From a checkpoint of a small mixture-of-experts model trained on Wikipedia: width 128, 256 experts in each of 9 layers.
Below are experts of layer 2 (counted from 0) of a mixture-of-experts language model. Rows are named router (the router's row for the expert), gate (a neuron's input weights, with its number), up (a neuron's input weights, with its number), down (a neuron's output weights, with its number) and show model dimensions 0-127. Each number is 500 + 50 x the weight over its row's rms, rounded and kept within 0 to 999. Numbers have three digits each.
Before each expert's rows: a language model's description of what the expert responds to. This comes from a sample of Wikipedia text that the model never trained on.

# expert 4
Description: Assorted tokens such as are, help, others, BC, century, and word endings like ss in Thessaloniki or ues in values.
router:476459464418466540487507438522464552407575513478478500449484552564564476527514435482576502419459402514505566589403471422542535454484468463421420478470510520416503507422557557470399540494438510441476519465539497570497468441523536549436482458448447498472417477573567407415484552523531426489543471471431506481467413469457497516568564448572485442494530504511589448525525484397551582470460
gate1:474480557510568524457553448482427600560554438426469535380498589530441524561457394576554455503436621534474477474522525488471575542519401506499423475388580434511570474550528499481537549517513513523537488457488500564445490455454527546497569480551496520468467452544512524453442427489420547520537509517526503540444509585511538408463604520563524477465500572515512529548504509465616455568447
up1:500502459525620441416528544447477538503436403517482463367531460550461516536509438530478505437398523457361521500534528445477494550540340430536578443546517510458429465517490457527521491489490548515531436491543623537538454548476485473489518511475426510487522487466507554400501578525480586449536462612561431518510519478567485520444492533486504480469449454510422506469570508449560432483525
down1:467481529522488512521548470563540459507539467449524543503493485539580444446583555481475499576500576450453478446445511548594462504501596467388602394453571516468469543511508548575550444523532474552572481463561421505481466486496532558521439491391403606469442474447494509517566539463539525483552363514459481491538493592527575488512494548481547518427518404502508451411584478476472450488559
gate2:504404557440512551535508394481531572446451512497477408468592499592476447488508465531569497399568559558552470497413476524454443518518535501491478518477532583585516480465524473517514517507531506538476509436559511605479417464487489462567526448545567563505466468544430469543438576550520525496396518565540548456447451420457492442520631501501501512540523546578457468493565582598557439570494
up2:548502470466503509482508614591490474463579478532507459498461365482498497525502543621471493534444454522542464509509460467511524510509399402468476389439451495472540498473508552452443472489374488494489455490363500546385569533587476472483526548452498460481478503518520542479550571475497477519573484485418512510601600635494487551470486505499489503541445386492469457519407469533446526504523
down2:523439580567574556446472521506543498452471432506517494511563526559539511441525435464487519494590550603492489511535528549603457522539509550507474540537462452528478482586411502481510394436508396517423437517565483480527481464494425447381528419482551423514541463513525446512496542434467511615482586442490465493488498464340503518564476409504528490475554480520573521548515514599579498523469
gate3:625430395494569534500411572491541550417489539488473484484550542502470464539440403432569478523458551433545479510470515497465504472472488445495530496513565549536533484437540571497568560446472533435511575545515468539503565440440482509480405475598459578479560506415480538516540472461457508502518491555535416485499468426421472418530530495498535495552430501342437506548474531433594494459411
up3:550522504533508521523528443541497476505417504579456521576489491490530487452507560563544561531509455544514483481578592555473560424556551530463479499482552445431408453498478494487489541545474434528421498560524541427470596472531537507497507575374468488546365451488489478515497504335556471500584530526471507540599568532547403519427468463485540514471583440603444468556541430506486492455532
down3:564480512395463444541529504589456533471529499456538480555528443548517449556538549506410516356543496457464544541536431477563496480529486428557424512514516504502602472439529434477478515517434596467515509555516571452517476504489515459473488474421483412453482449518581520484565522474529590472588485559451485612579609507470541500497525427554497519543484541525633534467493498414439437482583
gate4:490436470455589429506457437465507561558507555483531532538576547476482435620429452473432631479545545553532600564531393423427485465506436408507424433534474603535511433504437509495471584544473503498408547497473425394527519526427569501459517469498541505496490567522522396512546450547518541479524463443475565485449538525459533575530482487494463489509519424507511490530603529467534502506483
up4:539498513540476638452444523626543521603465564553600562491554510470528508554436453507450569487565472499438411497539487501447574525492502519521520508480566539530456453529584454546464496506529527527464473496486484476550431506536437512468481524454497477572484615526446452503584475472493558416446527462534488520475468571494494488442483492504551530362474385396498473545535581535482585607557
down4:497502471494463549448483498498497551603520497532535556448455480460515400460494507433386566530485468440507490554507519428476570450475516541343478483518544425459434479476408460486479558457458560476458481623608412609525502531508549534553456418542585510423460424499464532503515525561437469488483466483572546557528505512517491554488550512520453492435549455548449380534476486556539474488406
gate5:564484618597429499521573497528573589496609489541406570537468500474485492475520444469458576547524504469496473491479500491566518560491508557429487511569438456511477544514609498471547492472473474581576558410458534525508459519490553464565482503501460547540487484499497455404471414520587334432479431561474500455548515502508506470557494417479388556435461523472531423519512432452475499567489
up5:585425546439531519423489509493443446532547530492457561456514455488449442467557473464543459588526525568543452624508550436606559499470491470494541461395535497462526465535438409462657518487440421512492490499457482472536586414482456504485421532512524511460546506496451476344481474543501501461523529515606421412487576495518522480483439471504461546430544477413484499553530542446489497470522
down5:490481522517524475615444517562448457470536496519472483496481504525539484465413476524525538488468552534449534522460435502499619528556399408545471499585589459485474567444531543513470532432439411457519422602529455507536362493519555495542529434546498509560506565541433457469484526556553447458464440587493534481446405518508501502562499444562423459442481508443410493401560609477509507465441
gate6:439538468494534508501518501579478454460432594465515491498441446381511454527558509396505454398501378535500492472608539504496509464539499537470490522485531465538478460472569508515527544597502367477490434486555509551476586441540431525461498513540369531500508487448483513560427478489437508519484409482482431421512462426492509575509585552554576515559479521482571432429543557454552525581549
up6:501556539538470558494516561446568522466460489515445464417523500551467491483518496501432384447497480472546476499510395549448445571524423624523469503503392492487503515413521560455538555594503553431552559428410444464440566498513495584485478508434502537470489480505464496545489489372536392533476496476548545522517450570468510491481520437456420550403404578411557561519526429492501525516528
down6:546546393483525508490408532561506520451512454523455468454613537424521532541503438487527561441534490457512475484569548589527488611473460489529592593421393522501447449502479451517490564469508549513498539523536547485531521423592397460517525433506668519454539512410448531496524533504439488529506455539483491540485478523468469538581467513462483513422495547410434459490606479463580433471491

# expert 61
Description: The piece ov in Slavic surnames and words (Gulamov, renovated, banovina), plus Russia, Ukraine, Nov, and 0 in table cells.
router:435468425443443514419423482528393549426514462501556492442542475555586493550541341501518472442507408523461576538480487478559597550462504433529526479416555575422495453506578584507402573470474509497450596469504530520494477497493516552456450469437499476512431458529506460384506562448474524486487512444504495484459510461423452511510593546605505482495511436494538533536495489407521525440474
gate1:530473455449439580442436532455464592579441489554467468454457465447544501487429503457520594424538541550600433525549547468501492450506453462506506490408520479428403487533524474428478563478448553462469509472458458478413480444439494528451461581475499534455412489530494578458589442412421478458499509555441417494434520439600523523474473488548572486455477533474560493395472393506475476537438
up1:505477419605506487457440502521567492560438484535589435492539511524584558484466516533527543566513507422457476538503413500519557535510494563451511526509499564523434509505423507510447507456544521473529487585413630428553473507419511539452634457462461463445463486601477472452557529483561456454569479447438500434461515506547500493437573543421492534547505501596383443468529499498536402560566
down1:509550496534514579484500486485518457450460466436516492476510529599511546485496455474516502550519540575513541536493516557401457505445416480475449528534442462460427444412580623453558543547477441601434474558529545508519508591493536523477521551464426409430448567399474448516500452554516423483509504524570487461512591530496557537495542553485515560683501569530498521501608479459472471485424
gate2:538582546451510576532528441575504429481401535464443627536504446481552524501432496628425522439588455491521470491549485486451569537459469503465426515455538528497543478534513420539474478547438478480447474515454516431514533453525560466502535497614484421448416494420611473470481525460564558520556538435435517436503513480504491504440541506510602394498503505469595506538484549566452394502491
up2:495572553437435581547434610378465498529505591460521560413467481449452512500413503550441465489469489448432483528525454533467573486484434495434525463569568507402480458522464455464491557532588522485387592467607548573554531400551467486528544571623486536513470468547521479477519573495455524547438463524508454453535464430518451508440487434566551462465486518505493498464539513580492507527481
down2:520502573522367579527501541505426522594526483399594518466517555500536497555391545523491543488356444481537442474534395507458584576445430505563509549492468514519464475486481458435542471438495459453465512495551469469517484467446577478489491527528533462453507545536601542431464491487526504533492501374534532480394549414502581478479508550500517474478509439426506395551486454469471534518404
gate3:389402530424499540456519493551454438428496446508531523464573432448514469524599427570505535513478441504418461487520540477483550455599518506488482533572443514562560459494592534413463457554487441447524523575521576424478497498581462575537495558503483442460431519550506500469449445510526442444560434483574488474501499507560487451404553541488550464409523585545592446516578495417467475478424
up3:466417449508488475481586576525450401554541560432554483522567534442540473481441490515550479490537506453484408430537521503459576434424583478477477523513462428464491506442499512472467440561457441463497515572549565538423506472526496482505520470507497318449394481519553500565502502476486558458523391448559598457539523577524453423431508514487588476529512586546496452567584502486496552500447
down3:500456403493466477576455408462552531428464494500512480459492504573519512492484546589471532552491588469532435582479487564534490490534582569503472469554478526444573441456513512443500485462636533411414497555408495392555542536600524518569541530523509453475523413442531408523429521475455507448431405508420502499563497513519444438485507473541516471434446469423459408463556521468514544422503
gate4:515537471494567495413400590467440519515395478424429481570523521502528544482462531446472497501507483563396467473480585544405483502554487522526483543444494484422507444512473580476582499516479510461575509485579489390492547516506542517501528576502490548478576448596517434570525458459543500547425481509432437493514436550478551497477448463529563599616547441475529402506563542568562553586489
up4:573536498515518508524608470529539521524468547480472553519416493469508535459600469485467472533496412516526464604578464517476477484481469487481485471520462452516596455566504539397432528546465576485472487594574534495504492537380476404491439501444409504574463490465447483509523515459523519577513383497533534500508473408500501524442606562532524585629467447466521499464463483508522390397436
down4:507401452497477461507588454521425485466403523513463504563496539541496496465531550477594539436478516468560578482414456477521432512499472480494451475554470514453540610386464438498507508541556486511497536462454532378555488426565456492516437565580510528468542559479506518518446483482561525570544606388561482472447508476555517505449498555450485442616411600463524516473530431478507557411442
gate5:482482488440470462460482552448418468522482496473458473537492406546452434472474493518498447438501467486451480514441583637545499535474543492554566431522559452445454443449539588463465551425570467417401498512543549509481464491544615475501494579543445512463492505532531544515540522490548486528427529542503351395468506447504549438492475558546494504462539494509530481418408567417522484534357
up5:545517472535554515552501453463621480544536472418527546422531468417538525480573466454454463521482513535623560531503450416485542456474542467517508434452463494568540524539500471513537562563468517542533420507411435502440559501592360544442466526492516340517546547499475514494497460469465432501522523521469503512463456480579512513643506484493515477510427500474471598586504464540451498489618
down5:487542404497504530467399568506452512504580502460536494436544491518436473493435558449618526392545443500455540499623422530427493544545525448440532569461588522478476509592486472541557386505517576496517480487472476432497494598420539542533505521508539494425534555489531488516433471492485490557521564451537561551421494432506523459534564524565531404516540514475488442512498572626533477433558
gate6:537448533532406458527423446499468457577496374495581461418469478522468458532560608542457541500580572598488515583416474543522452440475467550549518556479487399502429518434518519480428506508435425521411479437571528568429481474522481477535456488576459557449518478553460556463480562392472466597539432577494420477445473465508493513502499518476466478506405436446549495547512534515491467547493
up6:514414502469456517518528570511427533522582548529460471487499458502593525497510514470463446486412405523506549469597554564513473430584568575526505474465640469491431448464420470502431481470583492485415481427459515495523595435529520482490487492518502586546409491528454454461476553577458568447475521467478611522455564492448520371530539571444522593525544566490489502494548496510479449570543
down6:581528481477554535472519467500519490573405556509368535441404496460435448440544471530558402556436534538554517452416603440520592540530501469541502494584507515499500478470468572539612560511477591456540469505522498531503526547483550469475422553559506563478523477478393530530506525480582450569516460548377508597567508555453476425496538486555492512527434507427480583492479557473503486483548

# expert 42
Description: Single letter pieces, mostly "n" inside names and words like Smirnov, ibn, Then, Midnight, plus digits and table separators.
router:542503452501438559481449532517458493492467508535498528443479538573560499492457505435528399529509488542426558500440388431509535435478578471502517456460441527474521543528491570514407469530458627473502538477507504528483444450552573519515490544416414547474476447594670496448474488576519421504604550532532504461550506495483433482504587460601493523432499477516520397561478425450503584539471
gate0:503532456501487539481397503543410419469509426404459562416499420491379488529501502472471614571474433581454511468453528541473489464516419426366548516444546422520523495529447491494477578522584498491556556482552585509509511420492471493524482501570483554392459558512598489463518463455432487547614462496539558513563477431533517476474499454587586496522461486514536466475525438544504494526508
up0:490497487501422528488484524463534494472428576493624403610456466516538520516547481546609438482558483470549488598447474472484469589476494587501433500529478501472482453485473472441514441468455479540445464477423559529423476466551548450487523517484525480489481489607414504556415505641424523534499547533510495488502552565445419554443531540458550511433375539457533439463479593417517534478551
down0:373524452494489566476503475379453471410593475477514506530468403547534444545529512500554490518528460575453450512416502475464444434442548562426576475475502546414536554453440476410560608435419529549557482532542509427489447485506497482525529438459446505438403432505489535519529506410473420547468544458582485528438516617461506466558487503520563464531497538531461466542487455589458511524478
gate1:472510521523544507516532489527412656526453523589443530468583519519559548394564545425558513487513587544468511471446491575517458465466536571494505548516508470453451482519508515608447459396514557554488439418466582454504382493479506469479462486500471536419474492513485555496450356508522514475566556504443575490420547506531483438438553442542538550397521490494495424446490467521518525582470
up1:546453443462528496541482503498624432509502477424543515565502439427521556550519453581438580501494553434511484552460567432510519499526480468463546562594474569491542607511493425514369456566533508495467512493492394469561506541581528462520609431487484511490585435528464436505540538597449515439420451446501393559450575532495477484502461500495526422433531464431481493533526496529448522499412
down1:448484517502482459395461487501575525478566483570513483514531533572548504483467576430519561601516525559560564382444446530462551492594428451433473488382536528527582450498545482440499492501504463515424499506501473553496520421465511433551555515517607476477409501559445488516466462486419548488536544413557495532561412540407636453516539499468519522523491586569462432429466503471523508510540
gate2:536457429541468473520532512519456393409482536523444508588351531547480497506545487460473461485489491532582555536457472463663486464428505527544562590539569486473502522489441528556480542533524509464488581536399464522495512529479521550401484442583532429490407461551419483568447498456479492609521470524547462505443513447572460565531582575451529534529507490516472461522401484514480417525508
up2:546424447529477417476429467455494439504531444490529653492498387506524454509447513519473493510539500555445542509483503519436521494471480480524550469478538479419481519594470624543512532517491519465509523396442442518576449418464535576527459475481465465518458490482471452595401568412476434551523491561510532540455520489394493446497560549403458567648537537460482474529526463513484575568456
down2:430470477437490462449511579595407469419515500561487505457418516563593500454521488504502409520518501468442538511487507558539461503513500609525480515523465527514541416484509439495441463608471437525514431464469487487528408443530483449635427410440550494480435505495468597515516519534414478469482485554409499564552495599559417453585463475483536539470512549566472481511397585547542478487526
gate3:558484510521493527497465531475471540494541451468567423469518424495481555497498478436555537526450437491555500512522450560571517499603417557544412520519442431528543491525568472523440500596546520565490423542437401596515530554505445557460528470508538526434484517547469541584494550475445397527547449548476483360512496514504444476551549419549584425455435579402577486489544569484529425488552
up3:559594551529498461534441481480491441538481501399475429530510554552513476472451415587503454455454533565436551511530495518483512515557474444621547459476494508592373460547451527402427494441526463400523509525493502480524542498436465447423573523593447576388534498497499469418501582522510568495541470489562486410528526506515463482582518450539420447477559432511519481421586453455475493473520
down3:445488461541485412403454475502575551450499534389514534539526475465618439520473510471424386465513500573464519512468521457524437450490512505521527615522437478480462532502394506475499443574508460439482492504474444511509609384495508471558530486420468430478462544457424463453525579489410486500514486571560473555580501525553443542507406469559566511518634519577549534450481489532499538488475
gate4:572462567553398471557489595544523534569510581448504562469615444545581519545509491458518487492397503556407574524440508548523524477477475471565489492483435498561407506585479489584476427430525490492488593512420528505498489434598517465521462545488501557477507533491578495441461538523494457506519530433491483402492488522523597436466557521459549562529505577512492580472657468527467470447516
up4:548408549565352410554500567423472481481465545519517464467511453590535519513573578502483520478496527527452545546494449494485477483551440557524531512502458560555461438582539517488520523496528424488596505480500561554574539464593557456482530491515570488488455517498542491370367540577497569554600519497548455415573504538597527445494492524501537505501567458560464506558536478518472504552394
down4:512508582521486552449493516483551450535484505477515487460471452499496550543483560432503485462509502426481558478509443517533410480465526477397478554499554452494513472434515499480467475549509630481579508540493468535581409447587560405558541453568529389517482438609402551450447551511458382472440513460499554644394481578457499496441496484479477462443443478547411545479516504553461544481493
gate5:477479510604445552459533462511443419468489422586470571615546462520501539544470503563448508390491510474505503481480410506433522469427503567451432510547445525466544495593566490452486537501471400462593526477493481423452490551460455562446465447461440460573507455496480583422457523466536460536497506518498478549390465448509413477438536545480481496537528500623499461508507509420512602617482
up5:530579542448529458516467582490560465399524548491622506442418576542493506539555446469565518544416452497469459502483561530509492552534499523466571444460455579613511445501496385430516494588504531472522535512526447524485528474585524505501526503523541455584465552533427500491592489540456460482566440506595513472592550569469432509538479449437556401434489467467510451410515536473551440415464
down5:543446510443514526587569492572547589580591610580394511462458499524441578449527513496361525582425546436521527496363449429491566400529478529507485495515539541472468458553443537506527496525530514552401550591506532508518498474452498500471505486475429477494568498471502489535521521487572488438499461537456485386491597412502543497482497490484505432513477449566562538506580456438476532509480

# expert 54
Description: Word continuations right after a capital W or F, such as W-eather, W-ord, W-ar, W-idow, F-resh.
router:494511504478512503453563430524448460512464527463441501538548480539453446506539437455664459537548396486589608551517491433629559475523513442404433568519505520406504524408549542428546492586487497461530506475431484523577436534522499499519513441493453548391481505604589410491469554556513482471493512513464464547527444529508466540493548529489549423525420520502537505552508428477533503578526
gate7:485499516527526517580529431490561450483542463465446426476565497489565512535565556498456544532508570528508561562449535480466488439441449454423424525475543453430519617490532441433497477538538465485398597510418417483513452557510545555504496551537505538465610506519600492534548454555531505527444526443580474537545513501482466420395477428459561541570574554432383554576515504476528530518579
up7:484485568479513475453551501472535403496480522401464405386559476484515516532502462491550544546568431469568494498603435441519497490450512527517435491456510486464551632474468512482520489478547593469538571427519474392636528455481539549446466399491474469503440554520544497518457496560494485518467447356467459499530432419507420590486455541461483491479522546464514520498552491439559584568535
down7:450511517557501508439496471466519431535461428527379401457502485436401510501481485547495582551484518437573485478424563531504457510491538490504408469420577521579522437444522550573518405550591399570459558452502534508548526509600548515525475410428477556488451523545492531522584505536454439507515515408439576435554514543445416488480489537510436532564524598509479490505518498516422425497538
gate8:531479559526424453498432457434503420518424515464554439392508416536411550506547567447441492514548478595470531519569488461495455519566532536545551511504540513493533510580559445555452600474506531493449656511475488519572471465520473535501426424448496604482449541455497466462558512526450451463450552509477470503503542427502405482506404431494469526567507493523484575465401595409494457538489
up8:566444446431522631595450504485496504546541490457513545511521552513505548462523540489551474508510642447450440602500573547477471464529558472412461475455474503502442474483537490584461460426497522491505349409610490466503558522539508499591454472436530459515520462454521523471476440461525512486488435556529501567423520564512546475527471362507572520536421461446465563486468553507470469469408
down8:487539470460500432435490437579427433550472510557509492623433587396445540451430510432542493451519520511519446625490534420518476508514449548562433457533482519470554530441521567443442537499571510475590455500419504551568547432533550424551520541577543509486579532437522488483499555437447500509564553612492554574555463463588523512496444537509447514433542492516488511526480483481470611512550
gate9:569480477502408474451477533473563495522503504477428528492456458577503413463533512509516503509534505548545579490525369540461534446579601487547394503593426576458497520528541523466566513456466392587500565595511536452535512582525577522432476447460542487472464474431519452534442516420561625509564448500539501544590499513485554539520547537447451434533452534522534461601461519536545560506536
up9:522534521529471552481632529494508552478445551535510614508451431522455437431459508435548581522608516516487567480446451537502517525520530517607455485440444548482490535493558561516614525407564521558500498587518573417477518505516534483457522502488584563438493473451583528473415510398532460463572532424527536530499381516522582461477482492526592432522443507524536477520481537528549447525593
down9:553587568564512527551454532563436526462541489394523577518484415538482478496552470445500545524495583507500498438608448494448601551561505508464514553499539479539551516483431510475605442433458494371543483562458537516466527519412528480539553527477508438458560467552536448508468459477464507485511496551455483561490455432418509361388506503541449601544465508472525451415585499541439501488554
gate10:509566546558581490509506465432542539555468570508509586454526573505460488523544438474530441445463401531510499444432570439428424453536468498444477539511540490498497518507533448529565466408418487444452552476454480457503497530544549468536481413506527551546447508415441461464519488484459493435497583582449559564549547564439378526441504417397503543460479505478553511582547437603610475459526
up10:581450473519460474599490498524521551492477512557611513452588458549445515589481470483468458512577472555518453459444487451476455488544594516558412482480539341393414470552554502490556544453475536493515534440474531352501494518475510447473506504535498453527499482425489489463470479338428478482519553418521460480500531590432485514511484425523436505475519513503523493453402437548509450543526
down10:456504574496424479494453481580444489455499411449459475537472492421538436502455507427469568570437465354507461565502457513499637452521552490519468507569541508403554530538471426474448588502556518493522391529457453466559471495554502447543457581454585477477536514504476421456578573494571537551480530588510424512506506447413400480535501483600514521490558549498492510515479530553517556465456
gate11:556480456545422584459477520447537510520442525442482511420502517539460489538462576539482445487484444549487479527452590499494439514518500475422478543500490447448426520521527601445466431464527511683479471439544546557553431508509449583508439535563439521601551506554485491577486628539448536500429489487544416537529452511552582490521522543552512584538476486604453559507532568445479524442448
up11:476540441467455410605533525454567434534491506471514488537607450425500543540550529495448610456440490578479454483417463477567496467478485541655535523517464460483451502502420523421511514541408513437453433481484531472443555572467527449595540533554494456396486588442600514452457480479536461564543489465493554442437580542469458542499473430477545454489543430464519533497501590514510541498459
down11:419445484437463532489564493585530477516403491485522555571580459513515458501500502489469529564495482673512511492480495477475445540532479554584501515560485534500508460508439542448503441408479501493526451478476407463551483468474528427569467420421492501572493536576491400413470446443594432583420436548453558508509467512494429477474470559492494521549616491487469452541526431493603552558572
gate12:470431450567474480381524502480418511476385426551541509608413618502403475586479555467554474438585568474550542492466490494516463469486535525503578415505463567434474527470506514525471596533550529512532448436492444512475446487487571462496528438479513450457499456538557426564412491410538576443490521495491506420505544515533520545473481444476505538575486453493552546510444407415509502579444
up12:543505502531502514476463578487469467588486436547567528541540464468513412477584612556622518457510484425492568484449530483653453455509544524500506441499461521442476483514564455472473423508528476524527554486489440410520415417472439558425512494465545495520534529484505490518491589505472459479590577517483437530508516421516469488438581404612558534445570472470497440509521411455439540484410
down12:476408633474527542540445428457673483480495561491447428503458551494553528521584532410554449462462532538563564503578433546514469473524481462590472364476485476460570466461540518525487453536518521437535462456592559513506461611524502544511412453499448504450419544548495471457551565468554528479540552496485436545504510490477574540539443496532408498517467507500533515496519598497446450538524

# expert 38
Description: First piece of a word right after an opening quote or parenthesis, like "redeeming", "intimidating", (archaeological), plus sentence-initial In, For.
router:501531428493398505465467494383513531395487558438517491415512508496536512513443498499553479486552470414569462584433476466505541558424471475447429475516509497508524560477562476457386490569517468524486435466534470490462477557477491564455511496451468540407438462567553421507512566512447420557398429543550533400574431456501476386492524489462577490535418493530527445534580516415561507537553
gate1:500601492380551555485511560371512547552458554497542531531466587480419527563531519537492568505462516521484517464527502510582483481483539506549458412468468527596562606561612465577504492568436504459514508515505503527501522476488491486421497473441481520523445427482428600508531542518389523388480540547504508496465551539561533456496431535568513473445460484528567480477607445445455606436488
up1:476479493469606506531505515456417516546483517402517554497480621514439524526489580522425542504478523391485525495505412424564498466515638481494466450557586436572511572531553447469394505533527561434489513474475555554501471493548462462460437458512412465500527565529532447591492457532523421479459486455540470527494511608623453475489462485519501447515396490475608479427486464496492543483556
down1:509573534499465491382529485488538434522552443509535488513426486495407538502465538451503442437541562528433424583502441616557471416449529455451460440545483521506548453493590562546562503557546510414498560563548410461478516457464543480501513508430476428480519478547498452575466477478450481428429506522519564580553506497412509447472430414489515496473610475492560534411456492434454457388454
gate2:520471522482544438514531517460461513362481548569501453550445510453488431476560539559556433475496409519501433596492459510427492443524407442448435430526529481561556572507465586565488510472594588522449618420592582516552473553471589470536578494486556445564430537490498552497515658468472465508481479538554502507529471449426510516491555484475539484454540468485492496448448509457510466453518
up2:473523494436462542507477543404512474431490421477507471460394475485524459477444590542492550493475439560483389484458529556493558501562578478396482417460549482442492591539494576462468522516503596518570567468537535519458580570552601531485502489428519460500528530542530481437568529499516442562374557492560517546555570555453497588473512429578509535455454436508459529453484411544456464435526
down2:511555582453537510527493545445467533485583457571484415547419460528485525592493566507599543487576595410533508488523533535473542389515453448388538435486460497554461430527442553590565561488399469573481529474544469440475448467484520503437530511494584536452547434589550546541442523510556476450501577629518460503526508463543539552482446566470557528483483554457557465523541449500537501501555
gate3:500546494478542450490448556473477533543431490505530576467538499509518566528367450436493562590512508535577587508439451435463476487525532465522556513522480448572457484651531522508539485551460428509534540459494558443602509552453429459459584520500549499528397571403524486473559559583480529478486426504489521520469508474503426449571634413443497516555496525494554486413504490595516554499535
up3:609541599405582527407476482429402505528491559643513481483488494506508438523537499483431551466581548581523438534521497469524560454558557517441461492563520467477488571450577484558493518446532504441506420526481552548527502480501565514477513506540533505569436448471452526614460518391594454541517432466448493619487504524453510571446556442503561482486511432513519449412516498498491570478539
down3:494417514409545545539462470517485519543442430521430545553467518581501514383542438547505465530453445504451533514448525520439563506501462559605504446521566496486581503489589514529455439489542531436558534525571489551480433430596506498574468553559532542500540450570557564469451571488480469530566409568537536589499455441457576550505430493500558509524453535619532526438535578484403543528534
gate4:568455505497413445601502469423546528480500474569458490482460555462440470421529556468578481524645468513489493481443461425462554461452431440544486428544575432529468558484519634430499433474571553484451533455434576448501503521332445473478543491454506537526419481484471560534536585527454512486464514517479529476436472566554543443528447518472586468468479473557478486527454412499496506459517
up4:582553517509511480607500451512575514578411479587432529525469563520507454406569526550511530478585499403426464529450454437449459485560507498494544432492540447441447543518498556441601424569555527556523462492538430525502484506404459447510571486529481507446433430500457593434542540563506447569550597585519493423516498482477533389436496514476530574488444507557529499493501430450518486457470
down4:450451509550414482586495540465566490440556475503426534554499624423529562543499495586395446434405539410506400556492527569510664523574494564476503490484485486513479503531487470507461431494480553483569365392497495525499567540428506458499506470415505443478546599468466522572491515444509507575508504552496482542530405554544551477500477534513483516504527491545464453436467493462535507477461
gate5:428514465602483452556424438477483480484621481505506528503533507454482438471446529560434497444494491565476463467454486469466470563543409460514400526510503377537432538471517564525445492516516450429510598526530543509536443433485459537478509503531495487484464466488486463573576485491465563546509576439420435498392450482554426441454541564492487547385556472506496414545477520377480538482625
up5:526446468506575525526542545486450483537527563538435542492578474473446555443462550445569526455528468533460475611481492581488572480565459430533524433400495582469503558515394490510384589548527459480487493549480531310540492503389479531481547561528548573540514530542545473561564535459508552445440534454467477440547494516491421490485479497451471463503556507490506495528466530488553613487588
down5:443590567492561563476590435554427464526466435465479518515519532509541422436532473497461429473518454506500568475566525547446474522389526469472470538556619493563519492491560485499520410481476540511534572513578508511496455602508480496541364468623555554503427532508517424568557538481568505461575502513427469566519554492495433527409442512472585510535473524458518467496456516444536387442471
gate6:484427454445492453519544518444482505501510517514516464576554546515508552551468447384550443489545498391588477559544495516559466526449502461541420544520471521468541548557556459487459616559541581579478460547511539557514433469450425510458479563557491606504537516474454476563562494525456502564517351610551471419486515479564456460431450466504585455449494410518467449507550421483494496561454
up6:498391471380456467507488443462466557510526542574471464522474533463499559486486503449523456499561552398581489529584567513503525560369513428444397506559537453470560517577543517439438577556544485547513447528491589529494438528456480461501525549539507552389513489493505497593539520509446461519516354538547461460514480425522453457517434458475573511526453437544463426592534508466500473557457
down6:539590584601500477508479474502531545512571546526492507551583597508508556427607447447425529482577578503505509430452551476436538492541484533550524558568466475525543491519418474393542476597489508475508440457477510507627623488520508547487540514476498447519420470440394466537455603489472519472424612463550511497488535470459527458595481533521452569541524515544505501443591462497483509496519